python train.py --n_layer=14 --vocab_size=8192 --norm="layernorm" --tie_embeddings=false --init_std_qkv=0.0292 --beta2=0.99 --warmup_steps=200 --decay_shape="square"
Below are experts of layer 9 (counted from 0) of a mixture-of-experts language model. Rows are named up (a neuron's input weights, with its number) and show model dimensions 0-127. Each number is 200 + 40 x the weight over its row's rms, rounded and kept within 0 to 999.
Before each expert's rows: "gets" lists some tokens that make up at least twice as much of what it gets as of all text; "mostly gets" lists some tokens that are sent to it at least half of the time. This comes from a sample of Wikipedia text that the model never trained on. Tokens count by the router's weight.

# expert 115
gets: " ", "2", "1", "5", "ton", " John"
mostly gets: "flower", " Lord", " Christopher", " Andrew", "titled", " Arthur"
up0,232,154,171,230,205,271,239,173,177,184,142,258,180,165,191,155,253,125,185,149,168,161,165,216,181,206,220,131,185,243,174,265,194,171,219,154,242,215,187,203,290,205,209,211,205,171,215,40,169,209,228,233,175,249,216,234,226,164,182,238,184,220,220,167,189,174,198,268,209,159,182,198,294,167,111,187,169,250,176,210,194,194,184,205,242,140,168,163,175,182,164,190,136,207,185,297,212,224,224,183,168,264,132,163,189,148,190,135,208,204,193,251,193,249,219,182,118,216,218,195,153,206,159,239,153,201,194,272
up1,201,132,197,220,190,152,200,133,152,201,160,297,195,185,217,229,277,208,183,197,201,200,224,168,191,224,180,178,254,251,138,247,137,203,258,224,160,211,217,272,202,229,218,180,155,279,181,232,205,221,223,240,185,231,209,219,213,219,237,150,180,255,184,214,265,125,278,260,204,167,188,184,239,184,131,274,216,202,153,180,247,187,255,203,181,148,225,196,156,142,237,174,239,215,164,238,195,242,245,181,274,213,194,176,151,116,209,305,186,194,214,294,215,164,200,210,188,130,218,210,143,164,248,236,251,254,220,190

# expert 39
gets: " was", " is", " were", " be", " are", " been"
mostly gets: " was", " is", " became", " been", " being", " become"
up0,170,248,221,154,199,211,267,204,166,207,152,236,175,155,173,201,147,219,219,193,239,150,240,250,169,287,249,151,233,205,137,297,187,128,136,158,185,171,214,221,241,160,155,158,190,134,262,181,175,204,205,219,163,260,261,192,228,221,224,236,243,196,233,190,188,194,167,192,135,233,181,175,125,209,174,211,154,211,228,202,184,269,188,223,174,152,152,184,250,244,201,260,256,249,142,202,95,185,235,209,204,203,110,182,195,253,202,226,211,161,255,162,207,215,262,169,183,214,188,222,176,134,138,213,119,149,175,165
up1,154,187,218,217,122,196,233,221,193,145,245,222,157,141,228,261,106,185,188,93,218,185,185,289,137,185,244,178,219,210,175,222,173,96,192,216,175,247,213,208,255,207,230,213,267,129,239,234,120,226,193,223,242,218,180,164,216,221,178,178,203,198,239,170,171,220,182,175,221,153,194,182,170,230,246,191,184,111,218,209,273,218,307,169,271,209,153,227,237,253,176,266,258,212,187,178,201,207,242,182,227,151,173,191,140,273,180,171,212,215,235,167,180,188,228,150,164,181,224,205,145,156,196,269,156,190,187,216

# expert 63
gets: " the", " The", "The", "the", " His", " his"
mostly gets: " The", "The", " the", "the", "whose"
up0,164,136,199,238,215,240,223,220,89,152,239,212,291,227,159,218,225,210,204,244,160,173,217,170,193,187,266,143,236,194,238,162,150,185,231,133,234,169,119,144,199,202,157,186,199,184,191,154,207,182,204,229,235,216,197,220,158,221,197,219,171,171,262,204,219,203,241,210,244,225,158,233,209,206,193,123,224,210,172,278,193,264,123,236,236,232,149,170,213,208,176,230,203,192,279,241,184,240,125,118,198,208,182,153,218,173,253,137,179,182,224,139,201,183,223,279,107,246,218,201,168,218,231,215,116,266,165,147
up1,165,156,191,247,147,157,232,173,185,242,221,201,202,180,235,237,223,182,279,234,213,240,248,218,182,209,180,152,231,185,204,156,217,199,155,143,262,126,231,194,224,216,212,149,190,164,208,174,208,199,198,280,177,191,203,221,219,170,249,274,166,194,227,189,232,202,226,213,249,174,264,128,166,240,225,187,272,243,126,180,213,219,161,217,205,135,229,191,297,198,202,150,138,165,195,241,211,209,166,252,180,162,204,150,269,226,147,255,205,219,218,196,239,276,168,167,164,147,212,137,184,159,110,296,256,181,96,191

# expert 52
gets: "'", "f", "st", " pre", " St", " January"
mostly gets: "qui", " pre", "'", "’", "Pre", "fra"
up0,185,230,233,130,159,202,302,204,159,143,183,150,165,260,196,221,251,163,217,171,227,166,185,176,168,223,163,198,237,152,174,192,201,175,186,225,186,191,211,214,146,197,171,186,215,231,170,295,171,179,201,165,324,200,184,230,222,204,228,176,150,211,235,176,239,199,212,178,218,178,158,205,173,224,238,250,195,270,271,231,238,206,192,115,178,148,159,247,170,202,133,207,146,279,164,307,188,209,181,160,250,193,110,251,157,236,196,272,182,171,191,248,224,195,192,220,135,171,294,212,221,199,253,221,173,151,222,233
up1,203,205,197,194,256,164,189,185,165,275,240,186,218,245,276,211,214,140,110,190,189,268,201,188,225,173,192,167,251,155,255,261,189,211,181,204,262,291,215,240,252,181,192,228,242,262,225,202,225,133,224,179,265,244,175,164,141,177,211,187,169,144,232,247,271,183,129,234,220,186,192,231,195,248,193,189,209,195,176,220,192,189,250,227,221,170,157,171,155,114,240,93,225,152,136,248,250,189,243,216,146,236,164,228,141,168,191,211,196,276,220,219,205,184,210,244,182,183,268,206,263,211,224,131,172,131,230,201

# expert 57
gets: " (", " ", "(", "^{", "°", " ["
mostly gets: " (", "(", "^{", " [", "^{(", " ​("
up0,264,195,254,209,175,213,210,159,149,214,238,236,191,146,234,194,274,225,225,198,167,222,208,221,206,155,233,245,149,130,223,191,200,183,172,165,203,190,216,220,247,129,238,168,189,257,176,154,178,193,162,264,180,148,201,204,134,187,285,243,239,147,221,223,172,230,213,285,267,197,252,158,221,200,224,205,229,92,206,188,169,236,204,130,280,287,270,192,141,202,199,161,187,178,201,247,146,241,161,243,164,148,186,190,182,178,302,133,241,197,150,198,188,147,165,178,203,199,211,212,164,283,217,209,183,222,220,261
up1,212,152,207,246,209,156,209,204,162,261,199,69,210,225,192,260,239,164,181,196,149,208,162,205,232,249,209,180,190,152,251,221,256,205,209,195,134,184,175,231,244,242,210,203,84,225,211,234,196,127,222,215,200,127,135,193,155,205,234,223,265,201,204,148,210,187,176,254,176,203,158,227,283,198,210,206,267,134,206,159,182,256,248,179,207,208,190,214,244,189,265,223,227,216,230,187,180,241,199,277,135,222,142,218,160,234,199,187,139,227,236,165,232,135,263,195,114,163,234,211,235,233,184,159,198,240,160,281

# expert 24
gets: " United", " American", " National", "ian", " British", " German"
mostly gets: " British", " German", " French", " Russian", " American", " Indian"
up0,179,139,134,228,210,125,217,188,259,214,219,195,286,156,187,247,232,158,186,200,208,144,144,243,146,178,144,221,205,256,211,170,192,124,312,137,141,208,223,170,201,227,215,230,178,184,207,227,181,213,238,191,152,242,168,223,240,222,174,239,190,239,190,180,225,245,200,208,198,253,193,274,214,254,177,203,180,148,243,106,261,248,212,180,191,199,138,240,132,134,172,131,201,231,186,238,210,160,224,189,230,211,171,217,211,222,202,294,176,213,150,194,257,260,279,205,158,253,127,175,155,240,234,184,185,228,191,242
up1,172,186,251,249,225,205,115,256,157,271,182,260,205,221,149,208,266,184,196,199,222,191,154,179,176,224,84,148,220,177,207,274,165,163,230,172,123,208,163,193,228,191,172,188,150,139,222,179,162,180,254,190,224,218,152,243,213,213,182,169,180,258,161,220,188,153,199,219,236,178,180,210,96,207,202,198,195,167,170,189,215,269,134,196,230,213,243,159,115,206,189,222,198,200,184,215,151,256,204,198,187,134,204,226,186,211,191,343,200,232,117,142,215,199,191,230,186,200,161,229,189,183,242,174,264,280,179,140

# expert 78
gets: ",", "),", "\",", " together"
mostly gets: "\",", ",", "),"
up0,266,170,246,224,212,160,140,234,232,176,218,175,174,219,167,224,191,162,221,224,209,204,222,280,233,164,169,162,189,199,243,256,167,200,168,176,157,259,218,181,200,246,151,231,223,185,264,191,244,213,138,215,191,212,134,178,137,96,235,192,151,261,201,179,231,206,192,262,222,148,148,180,105,173,183,176,230,177,237,204,180,266,127,246,183,224,184,228,208,123,217,157,219,164,163,204,241,200,124,231,209,185,230,171,240,156,146,249,241,183,216,237,205,183,148,148,152,196,215,299,261,242,180,205,298,189,183,122
up1,193,94,199,188,169,204,215,158,191,230,167,186,208,143,198,192,227,210,264,215,277,186,267,253,208,249,226,150,199,289,170,188,125,219,199,215,231,201,188,252,225,172,215,143,199,222,204,179,218,214,214,200,202,192,206,199,210,214,163,142,229,169,180,179,199,190,156,201,198,240,207,228,183,162,211,218,175,83,204,216,209,156,286,158,228,257,69,185,154,117,172,92,154,183,130,186,221,142,222,260,225,191,250,140,216,207,197,228,223,191,264,130,156,286,239,207,166,180,225,190,177,185,217,194,232,219,254,207

# expert 79
gets: "s", " town", " line", " area", " city", " station"
mostly gets: " town", " village", " region", " census", " district", " population"
up0,187,225,121,250,133,251,192,161,163,172,191,201,173,220,148,223,213,235,235,138,227,183,154,154,179,173,202,191,201,216,131,257,137,193,248,121,225,197,168,204,218,168,245,183,231,221,248,214,122,162,242,221,146,183,227,166,194,214,206,275,204,188,238,235,205,213,250,278,267,186,136,147,201,235,170,280,157,191,242,177,272,194,324,216,202,274,215,208,183,158,171,230,150,140,210,182,175,209,154,117,196,203,241,234,183,208,142,162,251,196,217,206,164,220,219,238,230,199,199,235,215,188,200,169,212,104,220,124
up1,254,199,169,212,225,215,136,219,225,231,189,215,239,152,118,157,178,189,241,216,209,179,241,167,131,199,146,147,172,154,132,262,150,190,226,124,188,200,214,213,258,199,252,241,183,205,263,154,238,229,179,259,190,157,222,226,145,211,238,193,215,206,220,168,209,190,144,181,288,245,194,178,171,174,256,144,144,242,176,162,176,167,211,198,260,131,197,200,162,209,136,187,154,204,171,255,274,241,218,212,287,255,222,190,232,199,185,177,191,229,252,230,183,172,213,235,135,137,156,228,148,106,116,240,199,224,156,250

# expert 103
gets: " and", "it", " Qu", "qu", "ic", "op"
mostly gets: "collect", " improv", " consist", "align", " Coll", " remov"
up0,131,256,230,257,165,184,139,168,138,187,236,171,274,185,155,190,228,210,204,118,203,187,266,175,131,205,148,190,251,175,219,140,202,204,221,174,166,200,169,265,217,180,151,171,195,244,215,293,251,256,232,229,170,194,162,257,264,260,178,234,107,229,211,227,159,149,206,171,152,236,159,128,182,210,173,229,201,242,269,227,200,186,187,192,220,194,133,215,134,240,221,156,186,194,203,239,192,263,224,153,256,200,150,169,193,248,154,252,232,201,163,190,157,157,162,250,174,168,177,287,224,177,211,148,165,189,156,160
up1,260,130,184,236,99,247,185,192,229,192,164,213,199,242,256,255,206,100,200,172,154,186,192,197,194,248,246,184,142,191,211,168,205,225,187,133,197,204,175,225,204,230,162,162,210,176,155,212,169,237,208,108,178,212,138,251,216,279,217,214,223,217,211,170,240,227,192,266,249,221,228,224,165,190,294,160,195,185,229,221,186,213,197,135,194,259,197,263,195,233,130,149,205,277,213,212,205,246,239,168,235,307,179,164,127,272,168,137,248,202,135,197,151,229,202,252,231,180,173,209,211,185,278,214,205,160,178,198

# expert 60
gets: " time", ",", " role", " government", " work", " season"
mostly gets: " goal", " way", " opportunity", " attention", " role", " responsibility"
up0,244,126,158,168,195,141,119,190,174,258,273,208,201,285,184,212,187,97,253,232,209,150,192,229,167,175,218,172,185,176,186,163,152,192,180,178,205,209,169,164,187,210,177,167,196,184,223,182,137,185,209,222,187,164,257,192,151,190,187,218,184,112,179,286,149,214,234,196,238,295,223,147,258,266,261,121,223,276,236,198,196,120,233,141,177,266,230,236,204,262,212,164,205,227,221,251,248,196,179,215,154,199,199,200,236,171,173,184,232,147,214,177,268,224,181,161,177,183,241,234,175,192,167,213,219,116,196,264
up1,233,242,136,245,175,220,193,164,165,253,189,188,206,258,147,171,225,123,237,176,223,174,158,219,124,192,194,235,144,179,181,202,220,261,227,158,156,275,189,287,208,223,253,172,248,172,269,172,223,169,196,171,230,199,171,237,159,187,253,176,178,162,194,169,173,169,195,223,163,197,199,251,170,168,234,163,187,227,224,229,174,176,224,175,223,150,113,188,206,127,239,164,261,199,121,219,251,132,183,201,96,209,212,188,253,175,185,175,172,211,223,188,286,229,220,199,271,172,127,278,138,256,282,221,230,214,186,215

# expert 90
gets: " de", " re", "de", " De", " con", " co"
mostly gets: " De", " de", " con", " pro", " co", " di"
up0,262,148,150,156,182,182,166,257,174,236,249,208,44,244,208,227,157,154,192,188,175,210,216,129,216,187,172,100,240,226,231,197,144,202,213,212,222,229,182,137,211,244,196,208,163,199,189,248,199,195,227,235,166,255,283,106,179,192,219,274,192,153,206,169,231,229,228,217,246,184,179,179,195,127,218,161,193,185,243,174,267,160,192,213,171,248,229,135,158,137,202,166,171,185,243,228,183,264,216,180,273,221,170,239,259,171,212,232,214,198,143,262,279,210,176,177,169,178,215,237,244,233,196,174,220,265,215,200
up1,163,175,223,180,146,174,207,222,238,185,222,226,202,221,190,257,190,147,233,173,82,208,190,145,196,164,201,230,289,177,231,173,127,227,156,231,222,232,256,191,256,154,171,157,171,197,94,191,248,281,290,212,226,203,205,220,219,252,181,187,241,210,164,180,163,97,156,228,215,191,193,178,160,165,186,126,241,205,176,178,142,140,189,209,200,207,232,214,207,236,139,177,280,204,202,182,212,242,255,251,243,293,245,236,211,148,202,279,152,233,206,233,205,201,167,148,210,174,198,176,182,201,165,189,148,265,238,209

# expert 67
gets: "um", " (", "ge", "0", "ium", "gen"
mostly gets: " science", " Victoria", " Science", " development", " £", "lum"
up0,179,179,204,241,158,149,206,132,138,156,209,220,199,210,156,237,222,218,209,228,193,238,170,160,179,227,226,252,201,227,169,172,263,129,177,245,175,260,211,242,234,171,169,179,206,225,248,185,214,189,166,267,217,262,158,191,282,155,226,163,181,176,214,224,212,229,160,241,240,184,192,236,221,176,185,235,234,233,230,143,183,159,223,179,188,176,191,289,209,204,235,231,242,233,123,231,244,196,197,292,189,233,101,180,126,231,167,132,129,225,171,237,224,223,231,120,223,141,187,176,221,281,177,252,80,229,229,221
up1,144,167,146,218,140,201,218,236,81,165,201,224,209,214,300,241,138,271,155,239,153,239,179,267,146,185,155,219,202,134,237,191,237,215,161,151,230,256,226,205,206,212,185,266,216,209,269,232,221,144,256,221,199,178,259,126,204,194,267,147,220,126,171,192,153,226,168,236,145,191,173,264,205,224,139,164,215,136,255,238,178,170,209,141,171,229,143,234,165,224,246,225,216,214,129,162,175,209,167,219,231,231,240,145,267,213,197,243,213,199,168,219,210,256,243,202,242,167,217,173,214,192,143,189,182,214,188,182

# expert 1
gets: "c", "p", "ac", " p", "ym", "mp"
mostly gets: "exp", " Inc", "ym", " However", " Ac", " Exp"
up0,188,223,190,296,123,200,178,182,210,143,246,137,162,241,156,157,172,236,251,199,273,206,155,214,196,200,233,203,142,148,200,111,274,160,172,177,144,240,128,244,186,181,226,218,256,229,173,215,203,205,205,283,184,266,213,210,308,200,235,218,174,189,170,258,221,188,212,221,165,217,195,178,170,199,281,161,146,155,249,194,243,193,249,219,168,215,229,149,194,255,238,206,177,176,218,248,242,210,148,257,210,187,166,159,199,227,118,251,112,194,181,114,231,191,256,160,204,162,202,197,238,185,233,161,187,220,238,184
up1,233,173,222,179,198,259,294,128,148,187,209,225,140,172,210,206,204,227,233,173,191,183,145,210,153,225,207,209,163,254,167,146,266,185,208,218,169,198,172,193,204,193,252,189,161,205,210,190,199,227,261,235,210,215,250,139,289,246,223,286,164,252,185,114,232,242,214,181,147,269,124,174,134,134,164,219,227,158,247,232,241,174,281,185,203,174,178,195,158,210,167,240,243,152,230,254,188,269,186,190,143,184,173,161,277,265,185,263,225,188,227,127,176,187,179,196,205,161,175,254,221,259,259,214,176,208,184,149

# expert 116
gets: "1", "li", "The", " Ca", "ca", "fa"
mostly gets: "According", " Ca", "Li", "gla", "ambi", "vari"
up0,247,170,175,241,237,188,153,222,215,172,208,191,200,144,181,133,271,158,167,239,221,221,195,236,148,145,252,170,161,186,216,229,301,176,250,190,178,197,171,231,265,241,257,286,179,188,170,235,162,183,238,244,231,273,176,175,131,273,167,259,212,179,158,231,238,170,136,288,172,178,206,204,187,243,281,188,235,257,247,201,177,220,201,219,129,169,199,206,185,228,202,238,187,196,82,176,173,137,199,196,177,215,205,260,282,183,156,220,194,199,138,284,191,165,181,199,178,192,183,182,166,229,267,201,181,192,165,161
up1,169,189,280,183,224,163,183,205,172,221,167,288,60,217,184,180,165,142,156,256,187,179,180,157,223,216,143,210,207,217,163,197,213,176,207,139,191,287,170,186,203,188,239,265,195,181,170,251,241,209,152,187,187,161,198,106,138,247,181,160,252,238,225,148,211,148,167,253,200,192,167,185,124,197,157,198,213,130,252,203,212,192,213,173,240,242,241,227,114,189,177,128,286,181,129,211,262,205,200,197,214,196,197,208,214,224,226,223,152,206,176,218,221,153,216,192,236,265,239,198,212,188,260,248,271,207,176,132

# expert 69
gets: "s", "es", "ation", "ers", "ations", "ion"
mostly gets: " systems", "ations", " effects", " elements", " issues", " services"
up0,243,238,239,184,146,142,271,179,186,161,193,235,155,187,128,255,214,225,225,230,151,211,249,209,149,112,248,252,176,243,214,222,219,184,231,163,167,196,168,201,120,163,90,146,170,244,289,267,195,167,305,199,252,278,221,203,182,197,255,143,189,163,213,245,191,181,271,184,230,241,142,176,198,189,255,242,207,172,169,170,186,229,228,168,212,282,145,206,218,184,121,232,199,249,188,210,195,225,175,197,147,254,226,183,252,188,168,188,164,178,175,224,220,218,157,215,161,214,226,136,197,164,186,242,170,162,198,231
up1,209,116,179,243,178,230,211,183,183,148,250,219,211,218,183,203,217,230,189,315,248,292,246,181,130,209,143,261,249,239,199,269,183,220,169,149,162,231,223,214,240,134,161,201,175,151,210,150,180,227,181,219,145,230,194,227,199,210,234,306,188,134,212,173,192,177,113,227,224,200,238,208,212,203,179,181,206,255,197,222,255,143,194,139,239,184,241,248,193,162,204,101,219,197,243,162,195,157,118,250,135,146,256,232,225,185,120,217,216,254,198,249,167,203,201,168,165,179,256,188,238,194,177,188,190,222,175,156

# expert 56
gets: " \"", " (", " that", " de", "\"", "'"
mostly gets: " \"", " dis", " “", " ", "^{[", "の"
up0,201,164,186,202,236,233,249,176,253,155,265,249,201,115,242,277,156,173,209,253,199,199,263,156,158,299,164,157,220,227,127,174,154,228,195,170,246,171,253,181,217,157,200,186,169,204,168,189,175,191,177,295,88,229,146,211,221,189,198,211,173,153,247,122,232,239,231,201,242,147,211,178,190,181,210,165,211,216,289,196,229,199,226,170,209,213,195,177,181,269,205,193,250,232,215,245,110,216,193,132,171,190,197,154,163,152,253,167,245,194,177,138,208,262,209,210,252,189,159,216,160,237,223,159,130,167,212,246
up1,150,128,221,235,228,232,179,171,152,189,206,154,184,179,219,199,175,241,179,145,218,168,253,216,191,179,179,185,180,206,195,258,148,184,193,132,202,256,216,263,280,211,227,209,124,301,172,123,147,210,139,126,238,285,217,198,172,147,243,204,171,225,202,254,228,127,213,201,236,209,200,95,202,201,229,141,128,184,209,191,212,116,263,169,262,205,195,214,174,184,201,171,231,232,221,211,226,254,210,166,204,249,161,255,207,230,140,181,174,165,189,253,184,186,193,228,213,202,184,216,252,118,193,103,146,202,234,191